config.yaml
d_expert: 64
normalize_top_k: false
balance_bias: true
dataset: "wikipedia_en"
Below are experts of layer 2 (counted from 0) of a mixture-of-experts language model. Rows are named gate (a neuron's input weights, with its number), up (a neuron's input weights, with its number) and show model dimensions 0-111. Each number is 50 + 15 x the weight over its row's rms, rounded and kept within 0 to 99.
Before each expert's rows: "comes after" lists some tokens at least twice as common just before its tokens as in all text. This comes from a sample of Wikipedia text that the model never trained on. Tokens count by the router's weight.

# expert 28
comes after: " |", ";", " 0", " Go", " F", "–1"
gate4:67 67 38 51 51 66 27 50 46 32 40 49 49 40 78 53 67 70 53 48 37 47 62 74 58 27 24 34 17 53 30 30 58 48 43 62 49 46 51 32 65 62 23 58 53 38 41 81 54 65 64 51 55 44 73 29 57 46 56 63 40 68 40 66 59 45 32 36 33 51 52 62 78 35 46 83 51 37 55 45 22 44 72 34 71 53 59 35 30 64 47 99 79 79 64 26 27 32 40 44 45 64 50 57 56 81 47 49 55 38 36 58
up4:42 47 49 46 69 44 63 63 49 66 60 32 50 36 44 38 62 44 42 36 64 46 67 45 58 29 55 58 31 73 50 87 58 41 58 25 51 49 33 55 45 77 48 47 54 41 68 41 23 64 27 42 61 51 42 81 92 57 55 38 39 67 61 59 46 56 52 69 49 25 34 61 47 49 54 38 51 80 50 43 65 54 37 39 35 64 34 42 31 36 53 29 54 65 30 58 21 67 42 25 50 31 54 36 72 42 84 51 43 65 62 35
gate5:41 33 46 72 48 46 80 30 26 61 58 47 92 32 54 36 63 62 42 08 54 54 62 75 53 66 65 60 47 58 55 69 60 50 58 65 19 38 77 46 51 59 65 49 53 66 30 43 41 46 45 78 27 26 36 60 41 52 67 29 55 43 62 32 44 48 39 45 47 66 34 79 55 54 22 36 60 43 46 35 24 48 47 73 77 53 52 49 28 49 38 51 38 56 73 36 26 25 38 45 81 57 54 44 43 51 55 46 36 47 49 35
up5:57 44 59 47 63 34 46 17 51 30 51 51 63 53 64 42 49 42 64 15 74 62 49 46 71 71 60 60 34 60 31 34 98 67 38 61 47 48 62 55 33 35 38 45 37 89 18 27 54 24 38 62 39 52 47 35 52 42 78 85 57 47 67 75 29 26 70 70 32 60 35 55 66 57 54 67 52 49 12 24 35 29 50 65 70 60 58 62 57 50 69 52 58 64 51 22 54 36 29 47 79 27 43 42 28 57 51 46 51 22 46 72
gate6:49 49 61 70 61 41 46 30 45 57 44 31 65 47 58 50 68 41 24 43 18 41 47 62 69 58 44 38 27 38 41 50 62 32 51 72 20 71 53 65 46 79 53 16 55 50 42 62 52 49 36 63 54 70 69 56 36 37 27 59 45 42 46 57 37 45 42 47 39 43 29 48 49 44 54 29 41 63 46 46 65 46 38 53 49 56 62 29 74 59 66 53 80 67 50 85 41 25 61 44 69 53 57 56 48 67 64 54 56 78 44 22
up6:40 63 68 58 57 34 61 61 58 36 60 37 85 47 72 50 87 75 49 61 69 34 43 51 42 51 61 71 58 62 19 63 73 67 69 75 27 63 46 44 41 63 61 42 73 39 45 07 63 34 52 44 53 37 32 65 34 37 40 67 47 63 71 58 54 68 41 62 56 63 37 51 36 50 70 53 28 55 33 58 36 46 56 48 22 37 29 63 10 16 43 63 53 50 57 56 42 31 42 52 79 62 48 48 47 49 39 36 32 42 63 46
gate7:49 23 69 23 47 37 13 29 41 45 64 44 72 41 61 49 77 69 37 59 62 24 57 69 47 74 75 51 29 55 51 49 71 77 43 42 71 54 39 68 54 36 57 42 42 20 37 60 62 22 60 60 51 38 82 55 36 26 60 70 54 40 44 35 38 40 54 54 50 54 47 62 69 78 71 33 46 44 34 72 56 50 36 41 68 49 60 59 35 45 30 54 79 53 56 54 62 37 48 67 49 79 51 63 51 52 68 43 46 35 73 37
up7:46 52 36 58 74 61 45 55 64 55 31 48 44 39 62 52 95 45 57 52 57 35 56 55 60 44 24 44 68 45 64 74 27 74 49 74 43 59 84 46 26 62 77 33 53 39 55 22 74 67 43 53 24 50 58 75 31 53 49 51 38 73 46 54 47 62 52 60 39 45 27 34 69 66 50 28 60 50 57 34 49 46 58 47 39 37 63 64 87 32 70 70 45 48 28 69 49 35 35 53 72 39 50 55 67 48 57 55 62 38 48 60

# expert 2
comes after: " the", "\n", ".", " The", "The", "s."
gate4:59 33 71 48 35 48 47 38 72 33 76 40 79 30 81 72 44 22 69 46 26 50 53 64 43 77 35 38 45 65 20 44 46 53 28 52 45 47 41 60 48 52 21 69 42 65 45 63 49 54 52 28 37 77 20 37 46 36 08 38 34 56 54 58 30 32 31 34 45 47 27 69 42 45 44 46 71 25 56 37 26 41 73 32 85 46 74 76 53 45 48 62 84 75 41 61 26 48 38 52 42 56 46 24 58 62 38 52 42 42 65 19
up4:38 72 51 43 50 36 65 54 51 48 64 25 60 05 47 27 33 33 51 43 76 42 76 74 58 54 40 51 26 68 11 77 80 38 55 16 42 13 68 44 57 47 62 68 34 57 84 26 29 52 03 26 19 41 62 75 82 36 51 58 40 64 55 39 49 24 57 69 57 46 32 77 40 78 18 59 67 68 59 43 38 57 48 67 18 69 52 29 37 60 59 30 52 80 56 66 46 43 43 62 21 33 58 42 63 35 73 46 37 78 41 56
gate5:48 51 24 69 51 40 67 44 34 58 34 34 58 33 35 78 50 37 72 26 67 21 62 78 69 62 40 43 57 58 62 60 44 49 61 70 33 60 42 42 40 73 59 49 80 54 36 61 32 62 69 68 22 25 63 33 52 57 56 55 62 71 72 46 37 70 51 33 75 29 43 71 28 43 36 21 50 41 45 39 21 31 67 52 41 50 59 49 54 36 17 61 59 48 77 42 41 64 20 59 81 47 75 73 60 59 65 78 27 60 32 48
up5:53 51 55 60 44 36 49 25 55 36 54 58 63 56 44 61 42 40 34 36 79 44 34 51 61 74 58 45 25 63 65 27 72 69 30 59 39 51 65 27 54 30 35 56 33 77 42 56 67 42 51 25 43 39 59 76 44 39 77 73 34 60 71 58 63 30 50 82 35 52 60 27 46 65 54 32 63 51 19 36 29 39 58 35 44 68 52 84 60 40 77 48 74 36 54 60 81 38 49 54 62 25 26 61 53 67 48 54 46 46 64 70
gate6:59 59 36 51 61 56 42 03 45 67 20 52 58 37 38 60 40 54 41 45 33 41 57 41 64 66 42 43 75 31 63 56 68 45 53 42 57 68 45 69 18 65 37 36 39 61 71 56 62 70 33 41 52 55 77 30 31 39 35 66 55 62 60 52 68 20 42 50 45 59 40 48 63 46 48 60 45 42 61 42 47 45 34 60 53 51 67 41 75 65 75 42 38 59 50 38 38 30 69 38 61 50 53 74 39 47 45 67 58 48 45 45
up6:40 54 58 74 42 35 48 68 69 22 67 35 69 31 73 33 51 52 46 45 50 33 28 59 51 39 44 69 43 49 46 20 66 71 54 57 22 40 60 38 44 51 33 35 66 39 52 68 56 19 43 47 70 39 21 64 42 51 56 51 58 39 53 63 44 90 55 79 60 39 37 74 45 55 46 31 44 37 37 35 36 61 60 60 26 50 34 80 00 20 29 49 58 60 49 49 66 60 50 50 55 43 48 42 54 50 65 45 23 60 26 47
gate7:39 24 67 63 43 30 41 40 55 59 58 33 30 50 51 51 76 52 41 69 51 15 36 59 69 42 44 31 52 53 25 49 62 85 42 42 74 75 41 42 35 13 73 72 52 28 46 62 50 29 75 46 64 35 32 42 34 37 43 60 68 31 38 51 28 67 75 44 60 63 46 50 48 84 62 16 55 41 50 40 61 62 59 39 54 55 51 71 45 27 37 76 56 44 49 65 60 25 36 75 53 45 45 71 61 53 81 50 61 62 53 40
up7:52 49 46 30 41 46 61 56 72 64 57 31 69 74 67 73 79 32 31 36 81 48 38 17 69 60 37 31 64 45 41 44 18 65 57 54 48 62 50 66 47 65 62 50 49 63 50 10 71 38 45 37 50 50 62 58 39 56 42 36 36 72 47 58 26 43 32 54 41 39 45 44 64 59 45 19 57 48 52 32 52 38 49 34 46 42 56 71 34 48 73 66 41 46 39 75 62 62 42 28 60 65 62 35 44 23 62 63 37 36 66 72

# expert 12
comes after: "\n", ".", "s.", "|", " \"", "=="
gate0:45 48 49 61 60 52 31 43 75 22 49 41 38 45 47 65 36 59 63 39 60 40 60 42 63 47 51 51 81 25 59 31 38 63 66 55 32 35 44 41 65 48 46 51 45 47 43 50 73 40 44 48 56 57 38 63 45 43 51 66 49 71 44 31 40 41 39 37 31 35 35 70 43 52 59 56 42 37 45 52 57 40 58 39 48 43 49 39 65 54 28 80 64 36 37 27 67 23 49 74 58 33 39 65 39 48 70 48 58 48 55 42
up0:51 48 61 61 37 31 49 49 18 34 58 64 35 63 45 28 43 78 39 44 71 71 59 36 53 87 63 51 84 41 37 66 55 66 65 63 62 49 38 35 21 60 42 25 38 60 16 56 73 60 46 25 36 25 34 59 60 53 17 55 51 69 60 55 44 44 58 44 64 46 45 49 58 74 06 46 67 45 35 37 33 30 39 69 48 64 85 38 42 15 70 40 24 35 52 51 52 40 17 45 32 67 34 62 53 57 45 49 47 42 81 27
gate1:53 44 59 65 58 40 71 46 41 48 49 46 51 43 28 43 63 55 56 65 60 50 44 91 54 52 71 52 36 64 52 52 44 71 74 68 86 73 69 28 35 42 51 05 61 48 42 41 59 24 58 71 53 32 64 79 51 28 22 57 45 60 75 17 68 50 49 47 52 52 59 57 47 58 54 58 65 57 40 50 50 60 23 52 48 64 67 64 19 32 60 73 49 32 73 53 47 61 25 55 48 75 46 54 44 33 57 53 58 41 60 28
up1:68 58 49 36 52 28 38 52 60 68 31 87 60 40 65 35 40 37 47 46 59 32 53 42 28 35 48 40 70 49 38 55 88 53 54 52 31 26 45 60 63 39 63 79 53 61 35 53 67 67 48 54 62 69 44 44 27 44 62 64 56 43 40 66 41 31 88 44 52 56 27 43 61 67 46 50 19 50 42 42 39 66 54 52 44 65 47 37 82 56 39 61 47 43 10 54 52 34 61 57 65 38 56 71 49 63 44 33 50 49 35 39
gate2:31 24 46 25 62 58 53 65 68 40 55 73 77 63 53 56 55 52 52 24 53 56 43 48 46 50 88 44 38 59 25 50 27 55 55 44 45 26 87 61 62 55 43 47 28 56 50 24 50 39 50 64 49 44 42 47 44 16 00 50 48 42 42 66 20 59 40 58 54 46 47 56 44 47 64 64 71 33 64 39 61 31 70 59 42 59 70 50 58 27 54 50 37 63 47 44 32 47 25 52 54 52 61 28 68 51 63 29 55 51 77 50
up2:39 36 31 12 48 67 47 72 79 36 36 61 48 52 49 52 27 75 32 47 32 47 54 32 45 51 63 67 43 39 46 49 26 30 29 48 61 29 35 59 66 37 32 51 00 49 54 16 45 49 52 53 65 80 64 49 55 45 28 50 55 46 37 26 29 72 38 69 58 47 70 48 38 39 62 44 80 45 77 46 49 74 83 57 57 25 57 36 46 52 40 55 51 58 20 54 45 64 48 49 38 40 68 62 33 45 48 24 46 46 60 60
gate3:68 26 47 28 41 29 46 60 71 53 45 28 59 75 70 67 50 46 17 52 64 33 40 40 56 68 64 17 54 32 31 43 40 50 42 52 55 50 39 55 34 22 56 49 57 55 46 34 51 36 44 51 59 54 80 30 45 28 23 34 42 26 43 55 63 22 74 66 18 26 41 79 56 70 48 33 53 57 40 42 41 60 65 57 56 62 52 54 63 49 61 55 69 39 47 41 44 65 54 54 34 66 64 36 52 58 47 52 26 58 42 36
up3:46 40 55 17 65 51 30 58 49 44 35 37 42 59 44 65 37 64 43 58 45 44 37 29 44 58 67 50 34 22 77 70 64 40 35 40 46 37 18 69 46 59 60 48 40 45 49 26 19 66 54 58 49 61 71 37 59 59 64 21 35 42 48 37 29 46 59 34 63 37 33 58 35 45 15 68 35 76 68 39 63 54 30 68 60 30 16 40 62 69 34 26 72 24 61 50 36 88 69 22 40 63 70 49 17 68 28 55 52 75 58 36

# expert 14
comes after: ".", "\n", "==", "s.", "-", "==="
gate4:56 49 89 56 37 39 30 35 68 58 56 58 58 13 59 70 26 49 52 54 52 57 60 37 37 54 28 53 66 54 22 34 49 54 27 57 56 50 57 48 38 84 51 69 55 55 47 79 53 35 52 33 56 43 43 26 65 70 36 46 33 57 64 71 47 45 34 35 40 52 36 61 61 34 73 38 62 33 51 57 16 40 63 14 58 44 53 59 68 58 23 75 62 77 56 52 31 42 70 57 39 65 35 43 44 49 52 40 33 76 55 24
up4:36 51 29 35 43 47 59 68 55 41 70 17 32 36 34 50 55 52 31 25 64 56 62 40 37 58 47 30 35 61 49 59 74 41 42 28 47 25 43 59 40 58 49 48 38 45 64 46 39 58 18 55 31 49 51 48 57 44 19 60 27 48 45 53 43 41 47 56 72 49 29 73 29 74 08 44 63 73 67 41 57 70 59 54 43 63 12 52 51 67 64 36 44 59 42 61 55 75 24 34 55 65 57 39 68 55 75 51 72 45 60 50
gate5:27 45 31 79 49 49 75 47 38 33 39 33 71 33 48 48 48 76 65 34 57 29 65 87 51 89 49 60 65 49 90 70 42 49 69 70 31 61 40 43 45 56 51 55 65 45 22 51 34 42 73 48 30 29 45 26 37 61 72 55 20 82 51 68 50 47 33 38 54 34 44 69 40 77 55 44 51 36 34 42 27 45 30 47 54 51 30 39 67 43 12 72 58 45 82 38 27 60 26 73 79 63 59 81 57 29 64 75 44 63 30 48
up5:71 27 56 26 57 32 40 33 41 49 37 57 54 59 33 76 34 52 35 70 61 42 29 51 42 60 70 60 39 44 37 33 51 78 35 57 36 45 45 44 54 24 42 48 43 82 38 54 91 43 53 60 53 42 54 44 56 41 60 90 50 66 75 68 42 28 82 61 48 59 59 49 47 52 72 63 58 59 06 49 39 36 52 71 41 58 33 56 65 49 66 58 75 54 33 39 85 48 58 64 64 67 27 44 30 61 76 40 52 33 49 72
gate6:71 43 35 75 44 30 37 15 40 57 39 49 18 37 26 52 55 48 57 37 36 34 52 70 51 60 46 46 52 50 43 38 56 46 76 58 44 76 65 66 31 62 51 56 60 45 60 62 50 33 37 59 74 66 69 23 39 55 33 60 65 55 56 37 67 24 57 38 42 36 48 52 63 38 39 51 40 49 61 49 42 59 43 62 48 60 92 38 68 38 54 47 50 43 63 53 45 35 43 48 60 34 45 56 61 70 69 53 63 48 40 40
up6:28 70 36 45 58 38 58 77 52 41 55 23 86 51 75 57 66 58 47 62 45 35 25 56 64 41 53 78 55 41 39 28 73 56 47 70 35 47 47 38 69 42 48 36 75 49 43 46 79 43 46 43 45 47 50 50 51 43 53 29 11 72 49 56 32 78 43 70 54 66 20 62 26 47 42 35 33 42 44 65 42 41 26 56 25 42 56 64 13 25 62 55 32 54 66 69 49 33 39 59 43 49 51 26 42 37 43 67 39 44 57 30
gate7:33 39 59 28 40 33 66 62 58 41 45 41 37 57 58 49 68 76 22 62 53 37 41 66 82 48 67 53 58 52 18 62 51 76 52 55 48 73 47 53 61 20 53 51 41 59 38 75 65 20 52 49 60 51 55 72 49 31 54 56 57 32 53 38 76 49 50 55 34 59 35 66 53 75 44 26 50 24 00 50 50 47 66 58 57 58 45 57 31 13 22 62 56 44 58 52 63 26 31 58 71 55 25 52 63 38 60 41 50 25 89 42
up7:61 77 38 43 50 40 42 57 73 56 44 58 67 51 62 70 77 34 55 23 61 48 45 50 44 81 42 58 49 29 39 60 21 74 37 65 53 48 51 46 30 58 66 69 64 68 64 44 88 33 34 65 58 48 70 55 40 57 35 48 25 67 22 42 26 46 21 54 28 41 43 30 57 84 35 67 45 52 68 33 44 26 59 42 50 44 75 68 64 45 88 50 71 38 54 56 62 55 11 53 77 59 45 60 51 41 71 61 55 28 76 62

# expert 7
comes after: "|", " the", " The", " N", "The", " R"
gate0:53 38 34 54 69 43 12 50 53 56 50 51 42 66 64 74 53 25 23 32 80 36 48 46 60 29 46 61 59 38 63 36 66 77 43 48 48 50 80 55 67 44 46 82 47 57 51 57 74 42 49 28 68 60 44 62 74 38 37 61 47 52 67 29 51 52 71 46 40 33 30 45 44 65 60 37 73 40 38 55 72 58 47 45 53 33 46 43 59 33 44 67 52 47 34 29 51 45 33 73 22 50 53 63 50 48 37 62 62 55 52 50
up0:33 45 60 45 42 47 71 62 19 70 46 58 29 50 55 41 48 59 43 49 74 45 56 55 59 91 44 35 80 46 58 48 41 67 61 65 73 32 45 31 37 55 33 60 28 47 28 54 63 18 40 36 75 33 51 65 76 60 16 45 47 90 72 48 43 46 34 39 61 35 81 53 30 33 67 57 51 45 49 22 30 48 28 58 43 70 60 42 46 46 69 53 28 38 22 61 44 58 27 36 42 33 47 48 41 59 53 59 52 27 84 44
gate1:38 19 62 70 76 29 55 52 46 55 35 37 42 32 44 44 47 66 51 45 80 41 56 83 54 50 49 37 38 56 44 68 35 68 59 64 50 68 62 34 47 30 79 23 63 53 51 35 74 46 55 72 56 49 53 95 56 36 20 38 45 69 51 22 51 49 37 41 74 40 49 51 37 67 60 47 47 38 71 34 42 45 20 61 45 53 43 59 54 46 46 56 70 38 65 42 49 65 19 49 76 63 45 62 41 48 53 45 75 49 40 43
up1:63 61 61 31 54 32 49 54 64 43 48 63 72 56 64 66 44 30 29 53 67 54 42 43 49 39 62 41 62 27 35 34 76 65 54 59 62 32 68 32 49 66 54 58 53 82 27 51 58 41 58 48 63 38 50 57 38 37 42 70 71 37 41 44 59 60 82 32 30 29 46 57 60 66 66 53 41 38 47 24 29 40 54 33 53 56 47 36 68 52 47 71 31 68 25 53 33 46 56 70 42 47 46 85 47 48 42 31 39 48 33 38
gate2:24 41 40 16 44 68 33 50 54 56 60 91 76 55 51 39 61 53 51 48 52 35 45 69 43 51 85 38 49 67 37 59 40 50 45 51 56 53 65 44 80 56 36 48 29 79 27 22 59 60 70 44 42 77 58 47 40 27 03 35 36 54 51 62 50 60 31 48 49 64 67 73 40 43 44 58 47 32 62 56 42 47 74 66 33 48 75 38 23 29 48 38 21 62 31 55 38 40 40 67 57 62 58 28 67 37 44 37 52 42 66 29
up2:47 20 26 39 40 45 57 68 49 62 25 69 59 59 50 53 35 53 53 64 44 57 59 60 35 38 66 56 57 30 40 66 25 46 50 55 51 67 47 44 67 34 55 59 33 48 34 18 58 40 44 54 52 62 60 40 52 39 43 34 31 52 43 60 33 51 48 54 67 82 58 55 35 42 32 45 48 45 65 52 51 71 68 82 31 05 64 61 67 46 46 37 30 67 17 49 47 47 56 67 48 75 51 49 56 53 42 26 55 23 59 37
gate3:62 58 43 32 46 01 47 66 60 64 55 25 42 71 86 82 57 50 33 51 53 38 57 60 59 53 52 47 33 33 47 34 22 61 59 82 44 50 67 48 15 06 53 55 35 56 61 29 63 41 47 43 71 42 58 64 57 35 30 30 47 51 20 39 32 49 65 50 41 52 43 38 50 70 46 41 16 50 58 57 42 40 64 57 47 70 74 67 43 40 53 53 69 52 32 37 44 65 76 65 27 47 66 47 49 57 71 50 41 75 48 57
up3:53 40 37 31 31 68 64 52 30 23 56 57 29 57 27 67 46 62 38 27 61 35 59 62 60 38 44 89 05 41 48 58 36 41 38 48 50 45 45 59 40 71 63 37 62 66 60 41 28 69 47 60 58 61 68 43 59 37 47 44 67 72 29 46 55 70 62 61 49 40 61 42 45 41 39 56 65 83 46 62 54 73 38 78 56 52 33 35 67 85 50 44 49 24 64 70 54 52 63 17 43 66 71 47 14 60 71 52 54 37 32 76

# expert 6
comes after: " |", ";", "|", " R", " 0", " G"
gate0:49 40 31 50 54 44 28 41 74 42 39 76 59 54 63 46 54 56 36 38 66 38 72 45 65 31 34 35 58 39 60 39 48 92 43 57 49 49 65 49 51 51 78 84 17 53 65 44 74 47 38 79 60 48 53 58 51 30 66 45 32 52 55 51 40 38 63 70 45 46 21 74 38 67 69 55 56 52 33 67 69 61 47 36 36 39 64 58 35 62 41 54 56 48 24 35 33 19 63 99 60 52 34 43 56 29 34 63 44 72 65 38
up0:54 31 61 40 37 36 66 70 33 54 48 68 45 44 16 57 59 88 40 39 62 68 57 19 39 87 82 18 50 47 54 82 50 56 71 35 49 41 45 31 36 61 35 31 02 57 51 63 72 53 34 51 43 40 59 54 46 19 10 46 56 68 60 51 67 34 69 24 79 29 66 54 48 47 57 46 27 53 55 44 37 51 50 64 47 48 65 47 30 48 81 43 54 26 39 83 53 29 51 72 32 47 23 61 47 75 50 42 54 35 69 53
gate1:57 16 68 43 58 47 50 41 46 36 43 54 46 35 44 37 54 93 58 78 51 50 42 69 59 56 80 30 40 35 57 45 59 73 57 58 62 70 48 27 44 47 75 42 53 39 43 64 57 36 76 57 55 29 48 93 45 34 44 69 40 52 71 26 54 36 65 41 55 33 70 64 52 78 32 49 57 35 72 48 53 40 24 42 42 65 48 83 30 49 66 80 59 40 66 53 43 67 39 49 79 51 35 64 16 44 46 50 65 34 54 26
up1:55 77 38 53 48 19 44 54 45 44 42 54 58 34 60 54 58 47 47 44 55 57 57 33 47 30 57 47 66 58 34 39 56 54 44 36 46 31 77 71 51 55 45 52 67 61 25 57 68 36 46 21 67 60 46 53 28 39 49 46 68 36 39 58 42 44 87 30 40 62 38 50 41 75 36 57 36 53 45 37 37 29 58 41 50 64 57 55 58 38 51 63 36 55 23 56 46 15 60 87 39 57 45 95 60 70 34 45 75 69 30 47
gate2:46 21 42 27 59 57 43 39 67 51 45 66 75 60 29 37 69 72 46 52 53 61 41 51 58 36 63 37 74 56 30 52 25 63 59 31 54 55 79 52 57 32 52 38 41 51 28 37 53 21 40 28 39 42 64 66 41 37 13 23 53 50 38 46 37 71 30 35 57 68 64 69 49 52 64 52 44 31 58 44 57 45 61 61 33 71 54 42 58 05 41 52 20 49 45 51 41 36 33 50 48 49 71 39 89 57 70 28 65 58 72 45
up2:40 22 28 20 44 41 77 75 48 46 26 64 60 57 54 62 46 54 34 58 62 61 45 35 50 33 51 67 56 32 46 82 41 57 43 79 57 48 36 63 76 44 42 50 36 56 39 28 52 26 47 61 58 56 52 45 42 35 46 08 32 58 43 63 38 39 42 31 71 67 38 50 53 38 45 56 59 61 84 47 42 64 77 81 56 08 57 46 39 38 35 44 40 67 48 40 47 62 69 39 23 44 72 42 34 61 50 33 64 41 48 49
gate3:71 37 39 50 52 15 23 53 57 49 33 34 30 61 54 81 53 40 08 39 68 66 61 76 61 76 71 38 56 58 67 48 43 44 61 47 40 44 48 67 33 56 59 75 62 58 41 44 55 50 48 17 56 64 79 50 56 69 44 40 46 44 09 36 54 45 54 45 36 36 44 47 47 76 31 43 34 39 58 54 45 58 59 43 56 73 53 68 69 47 64 41 63 47 31 42 55 58 57 78 57 70 78 37 44 53 30 61 52 42 48 39
up3:30 38 46 52 36 65 70 55 61 43 52 61 36 35 66 57 51 56 53 50 28 62 54 70 60 63 36 77 29 57 63 43 51 36 49 71 57 38 51 78 62 52 38 57 37 46 56 56 21 46 44 68 52 63 51 18 60 54 33 34 34 36 35 70 22 49 46 53 47 53 76 50 45 52 64 53 56 68 31 54 51 59 26 50 53 70 40 50 59 88 51 41 66 28 78 40 30 71 82 38 01 66 67 68 33 48 41 48 48 57 50 46